config = dict(
    n_layer=8,
    d_model=128,
    n_experts=48,
    experts_per_token=2,
    d_expert=224,
    d_shared_expert=0,
    activation='quick_gelu',
    moe_layers=[1, 3, 5, 7],
    router_score='softmax',
    normalize_top_k=False,
    routed_scale=1.0,
    balance_loss=0.0011,
    balance_bias=True,
    router_z_loss=0.001,
    router_noise=0.05,
    init_std_router=0.0289,
    lr_router=0.000487,
    n_head=8,
    n_kv_head=2,
    head_dim=32,
    vocab_size=2048,
    norm='rmsnorm',
    norm_place='pre',
    norm_eps=1e-05,
    positions='rope',
    rope_base=10000.0,
    rope_fraction=1.0,
    qk_norm=True,
    attn_scale=0.281,
    tie_embeddings=False,
    parallel_block=False,
    extras=['capped logits'],
    init='uniform',
    init_std_qkv=0.0272,
    init_std_o=0.0,
    init_std_up=0.0272,
    init_std_down=0.0,
    optimizer='soap_variant',
    lr=0.00475,
    lr_mult_o=0.764,
    beta1=0.95,
    beta2=0.95,
    lr_head=0.011,
    grad_clip=1.0,
    warmup_steps=50,
    schedule='wsd',
    decay_fraction=0.918,
    decay_shape='linear',
    final_lr_fraction=0.0,
    batch_tokens=65536,
    seq_len=1024,
    doc_mask=False,
    train_tokens=516400000,
    steps=7880,
    dataset='wikipedia_en',
)
Below are experts of layer 5 (counted from 0) of a mixture-of-experts language model. Rows are named router (the router's row for the expert), up (a neuron's input weights, with its number) and show model dimensions 64-127. Each number is 128 + 32 x the weight over its row's rms, rounded and kept within 0 to 255. Numbers have three digits each.
Before each expert's rows: "mostly gets" lists some tokens that are sent to it at least half of the time. This comes from a sample of Wikipedia text that the model never trained on.

# expert 33
mostly gets: " Ra", " Me", " Pa", " me", " fa", " pa"
router:144069111097167134094147135176144074131124164167130167125119147127080109121124153083176118129088209139107177087187146109113142159175117130120142119110099177114138175163142081051136131151175119
up0:076162139169121123129139066198107123132135125112153130121091125155140101162164166105140144164130035136142100172129105156121126172131083131140094136092117178121120114125186165100132151112116141
up1:166079170136070137127070176127157121174126094150105145138032141091087137153104184043071135183082113109103141182117135112182146112118154126148118198128129117153128155183160132105121101154123138
up2:136100147120089125118156111139138128091125134060126154138135135153087114148131148056130105183094050057168180165142156126118110147187136069133119121116146123127126127112189174130114176122065128
up3:149131115097141087146105096120110084113093107101148116066175124172123090083113086146158128114172081158073114112124162113084119119059094100105154100131164142162116087184109095119115104140052073
up4:125125157098134115073109168175157074144174176114150174109152192138124120090096164104137152156103152158145146115123108081103124140126188108148122144126127117164147136124109109115170060090071061
up5:118137105114137080140149143113093113107140162142084086110144142094133130111147144082144064088146116107091156106152094213092099165185127128140118110116122102131117125154180116126175110187105162
up6:113154154121132140148116155181114111098135118135086175121087191109145101142109091148083119111120135157128131158135123198212179114137174126080102100195083142136131113110127205101125094156120151
up7:118135107101111083137100088131136085151175119163139129175140154093095155170127163174185075088117100180096175139090086097067121129165125112118151130121139167073127121096123101077155201169138143
up8:158112189111102144184058181197112062128184119112125161144113085131160052114149103120170079099104122103156155161170120078132195120137107091085131064128070182167108144107135159088153137133134090
up9:140194078115098154174150102146091115159134113128159149134113130117165119119135097115164093161154102132085085086094065159129100120134113166136128122164164113148113135159113041156175160057119140
up10:082144162114096118139123098097092118115143157136186137117097120055129144092158117110162139126114112119120143152197131122125093187047145171166101214111110167120157163163138140148135161118098162
up11:095115102069161126139146088188121076163135116179107136061129101089157168091121104106121116062073118113164099141159178077091139090062180141084123136102141155133124109182123161137217131119142133
up12:156085113100124144089146076081130157101167099115094085140150113112118116090147135113146062130111118103122106114127123088147165206108094175112112088123092106102145164096122138065128176076116169
up13:074089130133080146120165111108098149154090128079141138152124113084104145141091086181192125150121099156136186164122145049171165175132102122143160116142121186116155098097159154110110125097138106
up14:168158074157121119149154139161167140121141130147053128104135179069129162110176177147143063125133078102165126123072138156147068091171129162160121160164128084149188085095109129133091106136146108
up15:110143169113096117101082070153053132131149108171100191144169083192133082131116124111105079156195137109108110055141123152100108130155143074085124099125090085076105149104121137073165109124160094
up16:174083082116127118114118130143137098128124071098107170083114160121146187120086134139140098162048105120181085205170164077116137132108155134126094127117118161143093131120118081169205163129117072
up17:077147072161100111131138083156122107131114145205125112173131160076112154139131077110181058092075117147122112122172089170159090180104123139165099164071104177108100149142099173131097153120158119
up18:098153075072151162099140091134095141165132096105084095125127145116082169131147117144051126123134149192122135108107116071123096188166137151190149176136108154120129090141163113105115137191123146
up19:132065164146110080153085150163032115077083133111134104075169114105138169146132104128137181131115120118119174142135178102131176127155174146155148124142152194106123115074119137114118114125085143
up20:074130162100072154071156126155088117121149167167164130126170179150078080079138147087176165093170142119133107150127136160116101197144127162147144156050143183109144087187188147091110101107103119
up21:123106169135078090124146129130158086119123138117153101107131170093164121109164167135099077091129122163161161166100140146111186181153064083106151092094076136151057139096179134076159135155165111
up22:110150100147077128131164151111127078101076176119187119102175085152166152167149117115108147097157113130138169140115182143186102121116212132196083107138180106160135158120123164122133132136093147
up23:185136101178108116138177137214087121138095105131080098162105118094096162127132160148204147127192145135118083112125066088210142129144122135143101142146080124138147111154112074092118115089168065
up24:175143124136067190081168149124122133152162116180158103100121122176140178164095112118162142154138098106131146118143081111172116147107184172101128139138102150118111052196166122151150125136184088
up25:177110139104130162149103099150139130103155097162178107110101179070096149125094095108148134155172157115079088129127170107114128125167176178142118051135120109119164128168137132041109115152157147
up26:171100155157100070153099086194114138118145147118129047089088161087141166136118158132137167097110101118124120097113109171106126096072140124166198095053154141110101120142176148154150080118142123
up27:190124090098091133132126153109168133091189121145134118114108105159146112147164128109111202138113138145126137057115180079152137135135132118163061111117096184111155129138092121111128097177129095
up28:078142077126135121151121177118123112101129163079119122141062114161109116175169117148165109127156128098101126059133138157120112160131111167153091073123127112097081063147150146106179078092135087
up29:174115119089098075067109147104111131149146135140073163144177116154112111170135135155117147085161131126095132116124085115116162102146136099135081146152083114133101076132168115103117061146127033
up30:146140046183088151125094130158096145135135182169176138107160127180123155117086074116183171121121107092107097168113098087111075115136136120142100128137086028160176214159146149145080105091123105
up31:102175132097093086099084161114153086145135167133138148165025147139144146155137111080108072159156138125140091080123118177151151126166134155131056114138117141164171103178086135148111138135127086
up32:095136124068108144162062109188156106084125123095102175146148090106169181144126160119120119149096159125080136107154177129148064127079137131178161093110117084139111100124138130083160143147158145
up33:131089129117107123172083136170164171078104108131060118116049166114122110192140205096131107148110128125106157074180147161080106154182150101116127138052161103119082157126109094124173104084147168
up34:090118110138158131153142108129117096080181136136200155127116112111068108127163148084133138141054093151102140161129123187085146135102113118123141056157099125108084072109047073106152156085152133
up35:171161067122115107154132119121153080129117152085142094067099102115117068194108121111164141128091176149114149133116155110159100170118123140139108160099110101103094200099096165099111062090146119
up36:118109137176085100127111135101089098155174143109209121100124111190136137081115112188147126164149116148090160087141125099145099116122183173012129180134063129139147148120197137107170172101167072
up37:122140142124145070091070119117134084148131131105105149127119087093094079165140055122153096115117087132052157137127148110094092086058142135114117053085152081124174153114201113063126180120101154
up38:138114127169093063136156156120124075145079114131116169128131158126115126107140135082123125100112098145138098180080164105125129162172076179119152121167178156154129126156118142142082136129116148
up39:119108140111193087082117173149142103161201094160120123143102122135118103160113142120142105129104162156108108173167131184111094076068126162113086129087091204155126158141137078141151154104113139
up40:153160134118120155121091064166167121135163139186091127084141120067166114182114147097144064137150127118190137165147124187099106117111152120076077117154157166072141152125187082180192130090169159
up41:155112126115097121128136114130119123116087144111112099137071198159106142178121150196139156140060126201121209150073057130123120087105154152070104090128101100082083130107069142091182131185152139
up42:166105119126107178176118140118126129075098179114124129164068118125064125199075132087112196105111067133099084134160129158144071178129144110128123162145125105137120069148162139116124130063146095
up43:103106139048175130105072128141078182131121150102180091141125084108080123100193161114130154112165123136149101084147186204188107164146113139161074136160077093137103148094158118169116124119123056
up44:153124165115070109175171147115138097121155138117121137136151110111139115041099093088079147098162113148098153144085148090149153168110140162160138088081160129141201133101158107123076143092154135
up45:142121118126067148168137161135131119122166131207115144157168072158132112140112084149136116092111167146093113099156113185091147159125109131192102137127122129093102107101104153153103121190141147
up46:165184061167110096098153135096086138112121156105149148171108132121092109177110110145088098144105100155181194119151124096121149132106123081169106186059093115166123094106127121085143096101141109
up47:098133145115145095114143115101130150165178120154113143139099105065087126109059111113161176138156137072110116081093088102153122119185173174138083105127101173133082127097079149075170121113136154
up48:115084106136058057133123118175142078138120150160138153114107124193082129098124130176088149109098152086097136142071057110137126164164100105179174113112108158135061149136120144085140134076132081
up49:160152132141108113156148164075116128076113127181164145119062188142138133127107205111168106117094177129164088048163150077135166140133135170156142129156166196157154163138171122118124191101149165
up50:152126137118101155136101077164133083139107084133134099135144127090174149187165130133075120076101124125138142104179203117098087119151131150137125119085103114070132151131094154089164060128150049
up51:153103162168144093080098099107174134067125120144173118095142174122124154170147068049153165122070149114134160104142146094103107158101132093157115193156122123138145134071164095150136155088130146
up52:122182125098108119115129131177083101150163082135143176109110139117097127105106095117108105123152175064133174119092157136146071148161181133130095120120152140089128149118141118197167095168154157
up53:162111148150135111111114104166109115143128144142150135099143103098140117124092103117124118169148130096139138152076098148130162197094172134160088158089095131083151116100227077115165121116134115
up54:150132118108095111150124136153096119103110103063175179118084096102116142098152136166122086141097118127131157074111126191135125090119103075122170140166202130133117080095125137121130108151175115
up55:146044165106124207121086099138159136095125145097101121157152134143103119042134135140197065128141183083151131139102153118161078128102153137110096104128103092126105125104168098187129128128142138
up56:114136150115156117061150138144107168123100085148070169133192141072163121195178147121083082122130097083162177106114123128087100162081146160130177129101118155189131076122093179052146084142157105
up57:088152195136107120086156090140164156083128123146127143130078149130163096189137137101118091077145152116127109157146119146156129096160158120135164135136130143129169136086197080118207200096141163
up58:097169170122106096149099067155094122159163131169091107116118103115127118080133087103154135178110165133168116147097098100171128127122126187050110133098156112058160142126092094053159167122198154
up59:134209137138131119109115103122188125071125159201142098116101148095105178154172142075140127169110095170095124160141114151076090162135132082114139090139107124116098137154186133173141184164124159
up60:174154153100125072153120106128188175079114106165098146039113090141076148101142111132180131144105165115130060171085122133112167157113152110104091111097096131130110184123099186093095168110145130
up61:150064085093127098087122144090115062111107086082096118092119153156094111069159119179190105112166139135119134145152124098113149127148112099094123102076099102146084163116146115172190167153099099
up62:139106161169111111103147184132140121116139125112130121130154191133146122203210107122148106177117086109111159097140183129127115140174042129130051084109112112116110153120153122125120101181118140
up63:162150158128096196080128101106141118149129121106111129152161130000133192154140116104096151153166099139161125157099141098107127185111171124121166138077163129093121135101095147146132087080181177
up64:148153117132150120088187098115177186107131082120157204163132111062136135086168151160144109162127148104141093076177079136098093094178110111103121125117140166145147154119085130091185169120154117
up65:101079134147158136157169111136131070174146138107074142106152145127106164154161052132169140097142172073165120119107149091130152147062153119121106098139155101121152189082119088187082170098099188
up66:190102148102100123072101121116124172147153152189119130114133098108149159147082134119152142173151173101117143098108184125148149125112131129106130101137135138109075118173102086113150154084076134
up67:107106089104097172114114135166114127170162153098136144184115134129147072177178095121080196148183125166105073083148117064149152097141160132106088137117168135114161087162078128133148127114112154
up68:177132163136094149119137176091128139145116104104147157125108153193091168114133159157154167192117112087100114129186135139118173146139130142129113097120167120146135217138103130158160147112170118
up69:194106223175110125103152081163135144121106136148150153143150132142174128224165115109150089153120081119136152118122103111081094166099174166198177102096149124170115093083149130018130102126149084
up70:143122127152196103103160156155105089142072127207132152120089083108144167150154133185139131140036135099106137144176126096121084167142121155106114174116093143089104134119024102092134105110121058
up71:121133130124162177088149113137141079160155072172082130154147169179123157103076146092133108071096095049199142114083146150099102116087129184167125135056121149124080093141110105131131130126076151
up72:146142111105129123063156089092142174125157179175122165151160121173153121112113077144137081087193162108108167097117113135112156138164170170095124107139129130080135131112150099072105117119146164
up73:164125127103112067131164156175109106098089156085154108142116149104144128107082114123169144169123163122072118114122156115124115095095080165083085100120178182116156147149105092078124086086143107
up74:153059104132114158126074138153103126112074174203157173124157179084110144167096170136107117152101139119074153079149164100137109124081138135217111118149115084135160077120131169134127136131181154
up75:125113147116176123124137124157117147068107092137169146115106092163115168107177176143194126155163149135071112131117087127080109093152149166148167157146061143079126119137087103144157159140159132
up76:121123075165157144098131134076122139072154145131114100139125204037113122146076171086052150150058196140125180104193152115135131140126129120127131169140152172149128102147154091104102101116136122
up77:147122117128129121129134107101106106151103156172102091149108130113098176141163113103177101103112065170217144152172093190143067072134125138132126135047114173128101095112154119121114145102034088
up78:095151143073148130119138130128094066133177123066124137164147127143169107110111199112154142147130127113179155106163125063157094151062218118105112108128074169135144138129190144076107100147104080
up79:149120155146071088136133105148116086109181103121127163144107102180066180085089122109124136155177094146174135114130118131075122124117125098133127155071110192169160154136131096127134042166117143
up80:169102156070112101123111088125115094124141140135105140129108167159154118129133166143142177152080162112128203075061171150164126095152123144108167152115108115168145134146142059086206104114194143
up81:157102107119181145073087120111075131134176139169119136144109176149120142151159108192140088171140090131071176148109140139081115119092115134115174111056132092090135105174124044113169147157060118
up82:172158063141127149176177138174088124114143112106155141145107093184100173098180161173130089046135150167147165164060096192112121165132146108099077146100154067084159145135117116112083135172177102
up83:146122093105124076051130063101114170116096108171074159132123156153117128125178120147148109148136171147177164161191107110117080149135117128066104137136094163132141092140074139144129171138125095
up84:175109175125119126080141199103125128115153085132134072112136050133113143057174072088189146127142138150120169175108051159142109174135135129120152128123114077122112175119114144055122148104164101
up85:151139106159143145101175124113107109140143149114147134131114147153088177132148113123148102156140174122140167114150108148096090114187077095164144153137096064182121174118181115114081108150117093
up86:142110153137159128125148204076085081133148211237158077128090126126191105173150143146122128198137127128137113119159102067150149106104091135167115163089140113128147120060118155151152134164111169
up87:103127136121136131117140107167162147147157114134079101169170087115155141116182152155089141136107119123154104168157087148128129131106155125125111185134101115080100140119104186118162141085109120
up88:100137109093139129121147105126153156085147119080154122136126102123077166066089147142082128144177123137077146173135125101082123136133148076110140117144125147091136168112126110115096159107132128
up89:188101116148144180095109137184136173119126158104145174101102108116113099125145131105146163188100172087146127113203068152151080074170139124132121150072080172081122137159146233108126095142180143
up90:122156120119106131163137121130099137093176141112157123077156148085096119137141125133126185132123108093139149103139148113077135136144150182115244139088113189173123189143128180155094066199124137